From a checkpoint of a small mixture-of-experts model trained on Wikipedia.
Size: vocabulary 8192, 167M parameters.
Training: a variant of Adam for the experts, 1451M tokens.
Below are experts of layer 3 (counted from 0) of a mixture-of-experts language model. Rows are named router (the router's row for the expert), down (a neuron's output weights, with its number) and show model dimensions 288-319. Each number is 128 + 24 x the weight over its row's rms, rounded and kept within 0 to 255. Numbers have three digits each.
After each expert's rows: "comes before" lists some tokens at least twice as common just after its tokens as in all text. This comes from a sample of Wikipedia text that the model never trained on. Tokens count by the router's weight.

# expert 3
router:080116135133116149154137124106079126113129133140123102110123088106135139138114136153138101107106
down0:123133128146147142134141126142152116102098148172109140137137124119161143136120154116129124110118
down1:110121109139118142126098136156123092137100093132165140105116174145135103121132140123111118112102
down2:144134129148119136122100105121159164139143137123138133116119123114120144146161138130093099136146
down3:132094164131123088114088127124144150164111111131181150103148125112152133129161115098114153115164
down4:121128098114173132157107140136132130146122123108132113097123136144139125105128129123142105118151
down5:124154105105169113142103125131098112093146132156139124162121129118117103116157084143155137118112
down6:144139139097152130120133131128124123112119097130129148142133143178118134106123161144163141135148
down7:109154118100164111130136093132132153113128121124092144146171129115105095125139115113131121121115
down8:126133162140101103117169138110102113105115136124114057118122146161162113140100100106122092141103
down9:140113198113129094158127103083108141123129119102141156119101171196121165149133125089097091152130
down10:148175165111136106127125124136111082120132140140131110121131114134158124147132109137123126148104
down11:158144170090070132119127129114099111130099157128161139147164098166134096138123187119125133164139
down12:119152127170173130188100088093180159118128115155179137122144085105106141066132143110138162135149
down13:134135137121138106105123110113159099157139128141145108080127122158129131144120119170173138115167
down14:148103143131110134133134134177164107164103153136165143169120161135113116133148152158064139133094
down15:128162180123130124116158095127134106129160168149116115083140163136152136114155127121139110156124
down16:152138131104115142123121136117151139136135143108193175133130119151123098158133139104133098162155
down17:160130085127160127171084117133092133121113109154168122127151109085159136115105097151134130147159
down18:144139142137091146107158132159114137166138135150145054099119114135109134133102124131145123085123
down19:094160152152190094146120087144181168154110126120180143120146137100115087103120152113126137082065
comes before: " |", ";", " (", " L", " /", " W"

# expert 11
router:173195145089130091132117136133123112144135155132096104145086146163058148110143090119172110116142
down0:128126098107138128151131096105106077116125097121129142107178151107107145107115137119176139176186
down1:096167125140165111147165147166156128144163122151130105173103121102129103119148128160107125119085
down2:176117167167157135118088142097133082130111099131135100104135139123160124142104079122132104137126
down3:122148134101098128098160086156133123138125068131128145203167145118103113137116160168128114133104
down4:156110124133097120147115147136132165133135119090144164131102138115155104097098092085101147097103
down5:112146171144150119137124120141086126157163131108120100110151159120120148141077114140106166164110
down6:122169163101085111163150107089157096104111153160133133138105162156108116117105138129102138126144
down7:137091133137138147148143115113160110087158074152159169111134129142123125136128147138091110116122
down8:114123163099135134157083140144132118139143110150102156124117142147073124132099138135135086172154
down9:086108096142103162119107101154094140162127114096130161136117158134151116149180104129155149094132
down10:102156128119124127140182135110132121121129126122095115113090156152109133109122133122108154130106
down11:100114147123128080134133113163108133147138153139125112156118116145116160172112109160087085148112
down12:107109096110127130112127112100114111091170120164155126149120136108125146126178126173125136151093
down13:176155095119112159115125127128109138083148102170139116151158097161151164165110163141146141148152
down14:130098132140168108093116135099129156178162125131161148128152182113149161095115149104127103123126
down15:112147173206141148136144143148138175096124126133159078143152125165114145129125127105146135120150
down16:139096148124168152125092144155130129117128166110081100137136132148123134147105083188170118154117
down17:136151093149146141166142113129158156132124171133158112107135120098138137115057117107127144169180
down18:090092140149112122157160159097096167181120111120186093133080146147171086132106116120115124145175
down19:134148152083147125125142113106133119150150136111154110103134130142149125098137114126150120096075
comes before: ")", "\n", " =", " a", " is", " ("

# expert 20
router:149150166127149089098143139102138122111145126129126148117110137134141171128120137149158157147120
down0:133121124099110131146139116132120143136143117127141096158131144106147116129139140134112118153111
down1:141084157128111103118139101120113119123150126147124145131123086124128165147098116087170112114141
down2:143126151144148146148124142136112122118161133141167097147151128167136106133121126098121114162157
down3:117142147139132138139103114093163160164143155077153096116156115110126118107116174181121156102113
down4:128147084132194122149108132146132094091142152161122136118126124170082076131124179112121097156132
down5:088129137096162106108162076166137140179156110109139166119122159185108128152139151132140165109135
down6:099140108147157138158137118155119127115152107113145137131110113113157161106189109127123180147109
down7:117132128167112090094123103137103128114136142140096103093124138145106147134089101114160162114107
down8:147081119156143109130098120105117113119132176126149091136145108095145160100148104106128158149200
down9:127139106106128145147131099077152142138114115160144150115110140135093079117071120135107143125136
down10:084181139124129171132123139172135135110125110087172093111115139139125139140095114119141152151128
down11:109095153107163121103149137167149148115126133111108118140174134179120132151137139118138123149114
down12:155105124143156098123127088160129098123141132143142125135106119129140178131131140131163131097142
down13:075114141164144109115155140143133146178185108143160108146104157115151129108113152119110128135152
down14:166098160148101116105134140098157126105150159119154105115120128092136110109094078092122135133134
down15:166139123140134100139097118115094101143121119144076113123114136133110166107153167135170126131139
down16:149100153153117129152125172132150128110148128176151127127117126153138154166112160126162106147162
down17:167145121209128147111097128085109084169121152130209117136108115127152120119124156165115146156144
down18:153136142128113155132122133125127141149137109126160149128136128118118082152103123155124159106164
down19:139124102153120134176151125103156123114131119110161079123147104152118154142110126084114122150112
comes before: "–", ")", "5", "6", "4", "7"

# expert 44
router:139080109096079194167103118120118128162151131106112126153128125144139098109112096109149119141143
down0:164091157149161132124125107155122157094136155172119123114119123134130125124124132180126123123102
down1:142116133097107134102121185134106121136153138132122151073158144132143135159150107143136158147147
down2:145077161144118141148186122171132143112097119111105123137126129107167117185148129143117146100132
down3:180112115100133112135079126140113140116141124117101138092164141138143101117128152172118131098169
down4:135135107112143171148117171152137100126134164145148133113155145142114209096120139123151069101109
down5:110135137136105147131131131135150163124112139139145161111105092147156128095106104175121165193194
down6:096094154151114143132196161119121097098124135140109141124131093116080122114138116153093142133117
down7:100120134141091177121142132136178158110120141109174167134112118119117089139129084105153136158156
down8:138115131088132143155111126131080134111119119110093137120113136139113120151122155095144123117117
down9:133108158161147173163130112143137137171117081087117131142148146110142110099131142118093169140119
down10:151127125088111124097151165141162152185120125080084112125118107117123157118147113115139149134122
down11:129165122169141121139142118116189131126144149172121120159129129097131126136102151134094114113103
down12:138111157131152144133167094137111139148121121113071137136104111103113131141118120141098090103104
down13:145133095131090117133110159124158164153158140109074104100148108121144151126169117133133129126145
down14:112116152132111122115122101134134124118127074143143169138129135131116098101139106107170142108089
down15:117107152158102152106098160104102136081139139127118100116090067145130143124129119126166142167095
down16:154127143112131118140113107157166164160131069146153136154124137136121086116141151147145144119108
down17:099090165120142156145118103107160133123146155109142104130134133104148086095145147110161144121082
down18:128146111148119134126112108130097123126160116116229112094137133110127144107123143110143093125141
down19:134106115147077148133127148153136134136152104140161136100105171119148126147164128116148081130141
comes before: "'", ",", " was", " (", " and", " B"

# expert 39
router:109103096145150176146145154111180137119145105174142098093166123089113115100108157171074111134105
down0:135166138145150155152116139150119114167126164122183104102121180118131165131124106116142133138117
down1:174146118145103122120145094151129108136153072105106137139118198130118144122095097136106092152109
down2:114104131113084164120110123144150136107155112154114148122080096116129141143097139114146126115144
down3:151113075161114134135130133104147128129145119076124133146111143084124098132147165129115100151178
down4:165127127141113125104108164121173089134117138148140107134173103131124114092097132112100137127180
down5:111112124152139130132154148098154166110132145133176111140120132128105142099070152172147132132150
down6:140124124114115116131157128127125137094136126153190114130117104130143122179082151133111128141149
down7:129145152166120112107110153126152154132114098140145143145120129120115112107116124132152138105135
down8:103107143120109096144151130084144120153146138108126123124127144148110110178102180123088141122064
down9:205165143111133146114144100123191112136218125133122134147140174122146132147119164103111150095117
down10:097109096134095075126125141118142153085170124150097078111158070143091131104127147120123091113148
down11:121114152115140085123079148106143157127132163138119120142108123095156167146116142091126149156168
down12:109138113149163132111106099102135136103113142116148161132133106150148126113162115139119134134114
down13:138156121123146124146141104088117132106110158113157096136138124125098098127173086081111126137126
down14:131134156161122113109143144143090126128116141108115136131140121121105145127129151138091125084166
down15:125178138125157175123090117148148093145103166139120189117118129092100122150133125139115127099145
down16:116182139112114146138077132151142114119137174121117128177100120140139118120137139110098146106159
down17:095132093150098114126120141113087153109158118130131113134136103156090109107126123148093120126076
down18:100139188132121163104133093097097149168090136121081117138104115129129115148142136145137143077126
down19:166134077112094186111164098108119111135140099136196151122119188139160147127152154138121098157066
comes before: "\n", " He", " The", " In", "ing", "=="

# expert 14
router:151168102129120105116151094106143125157132131141133153071102088126169132123166124154129120129124
down0:120140131129114141139115139135113152127091135153109155148093158160088157137109162127093140120146
down1:146122120097104146142122159147124068123146156144115147110142120130145150113125140158120162152108
down2:091111135108141170156126120163119119141142129169139111121132118071110127106140134138156135182106
down3:108081134112102128135121115131125159155155163096105110154082128131088109150124153083124149093106
down4:108146138150096135154119127170127128147102102101156138127100167134135113139111143130116125178076
down5:129111143120111145150144171112118129094137142150161140155109145096150154123098099127112138143159
down6:164162095081137137121151099116110160149131158109153145152130142101149102150092117104096149119141
down7:149152086112127118141138104124138165123160089105086133131143118115115134104107141077109129140152
down8:165100145131139102100108127106156133150097127118135115101155121142149126125127104127116117135125
down9:103137111145102118135151171152147153109097151114118185145129143114064147118157112135136176104156
down10:156124146125162081104154096097105132153109151099120100150127123123129144153146087120137103119090
down11:149112159139147145132111155131144114083112114136147129115147153155085159069117153129118159119137
down12:116125098130109128154143083137148133170135162169139174122084175154101153144140142136138095092089
down13:136092124128147098093157132141118152102095147156157089109126117133161121116144113142179117108113
down14:102118105137118152117099148093118162131130125127115141125144126160138094134140105141114128143170
down15:138116151138125176150156131151160173162138129093084132099134126096149128163156144146127149099112
down16:099109118127181145107136102112062123113139085165190102141107155111131120147134133115151090167120
down17:133120137104129136175126158115122141159115120138140127162119083069098108126153162115144162147110
down18:154097114125160134131160164106113157154108110129139163133157127127146123089119137146105119160136
down19:154127188156112144125149133099163157132121154143175139141139132141139114106135188151098151089141
comes before: ",", " the", " he", " it", " a", " that"

# expert 18
router:114102174114122118109123125091133121121094142138142090115143108135140107119103126154107141104164
down0:144163123158115126113108172080128126165127149114124095115103079137137124110104078121101145107158
down1:134123110149094154168141139149142126111142072141125136143117128123105165123149143122117110146100
down2:127152167162172121128197109150097115106103120130128184097129199106143143153130127106108133114107
down3:126120108169133118113082125135160119181070143109117161101104119099134124137127131143124157109165
down4:094113183120067117113145142139160080145106125123169083153201145114142157121173112139137126088077
down5:120161147116109147151143161095104151149091110145164118151118126142121138155097146141129103146124
down6:104131129090096119152108100118139116145089104149116127067130120101174105095129098176129128102127
down7:137137126086154131152127142078124136122103099167155116114125122112155141103149083126155171144142
down8:131120167119137116126132143105128091176128147105121111122131127182103127111115125136121133139135
down9:145106147112123151136143127130135120137127158148196113133082094144133140101096127124184091121101
down10:175128129134137151088157117141129135088147133133121108114108142133137136154104134113117114120095
down11:127144112151107123158120127139115169119132135120125105105130140143118145103146107136181133141103
down12:124157126148165145142087104138088086186134156147133121136130139146097161104102116081123121136148
down13:102109110106110111088115151111106141134162163094127132093102097121139116137140143101133154143148
down14:147111157121096148144130162142123130173102111101083121104118138112143154102099119165119106110107
down15:146125145130103129113116084116136165115177127095142113100148155088151127139135136098128116144119
down16:154142112142111148141131119136111108122132094107155126139150137155124158099077094129134074111094
down17:136151093111107160144119139127117139132125134143099153150108086107153133110113090164114138147131
down18:150156146125131149184119161091150120141140116127149152142067119136122139126125136144109113064132
down19:146172141116117135123159101148087133158173119097194168092128166139095107164129138132122153139146
comes before: ",", " (", ")", "'", " and", "\""

# expert 45
router:156093121122106138137169142089101136122119118128145157128109095109149161117142127125125102152106
down0:137107152128123113114103153169166131119142139122129090116133124141134131162128098165135128116148
down1:136149131114125140108159103172129117114174113133173128115145107119163117121103178128133155105104
down2:085137130176119133145125121120111145122126120073153153105100142135104121146119146181120118099139
down3:107145128143166095108157126136180139161122173120160117165117126121125129083107145121073121122164
down4:155094125137154160114127112095167134116105165136118090131062125096114111097098168148130145098131
down5:099132152114106112143144063102130134101133107096143108150161170134135083153147151154126099130130
down6:114166153130151105123158132133121117125104176154161148145113110109097173103117119133088117119153
down7:155136142108102157119126143156105128116109130148191131111129144113091166121118127100155144129113
down8:107092133123125117143162151112107139132122161152113139136149125155137122114101160127076166087077
down9:159120150146154082135091113140147115128137091124169139164099177107147111120151118080129119148127
down10:148151106131145129119136066124126092144110127113149136115137148099142160116134126126143172133135
down11:084075136162119131151136104106125118172101101132133139145125206133083137154113141149157112150156
down12:133099138120121108142081147133088093147083129110160106152095166124095125105177123096142145161138
down13:136098134120153130126078150162141144082140147163134138116120131124133115114111126168122145103138
down14:133146120100128160156156136137115136095061119101135121125127106131120149146112161123081106125107
down15:121136167122119124117135129137112166110141135196129110131104202139127140151132085066099114144123
down16:113091163103109116119145176154137149136113141140109100127110163148131144125167107121114131100173
down17:148115161141148084122129114125102103085127147087150163169156102167132110098126118142107130164142
down18:152102121105131144127099138121139147096145147135142142103112145090142150155171139086151150143127
down19:134145127165121142134070098124096137108144096137152088115145123083149127121155139103143166088108
comes before: ".", ")", "/", " States", ").", " +"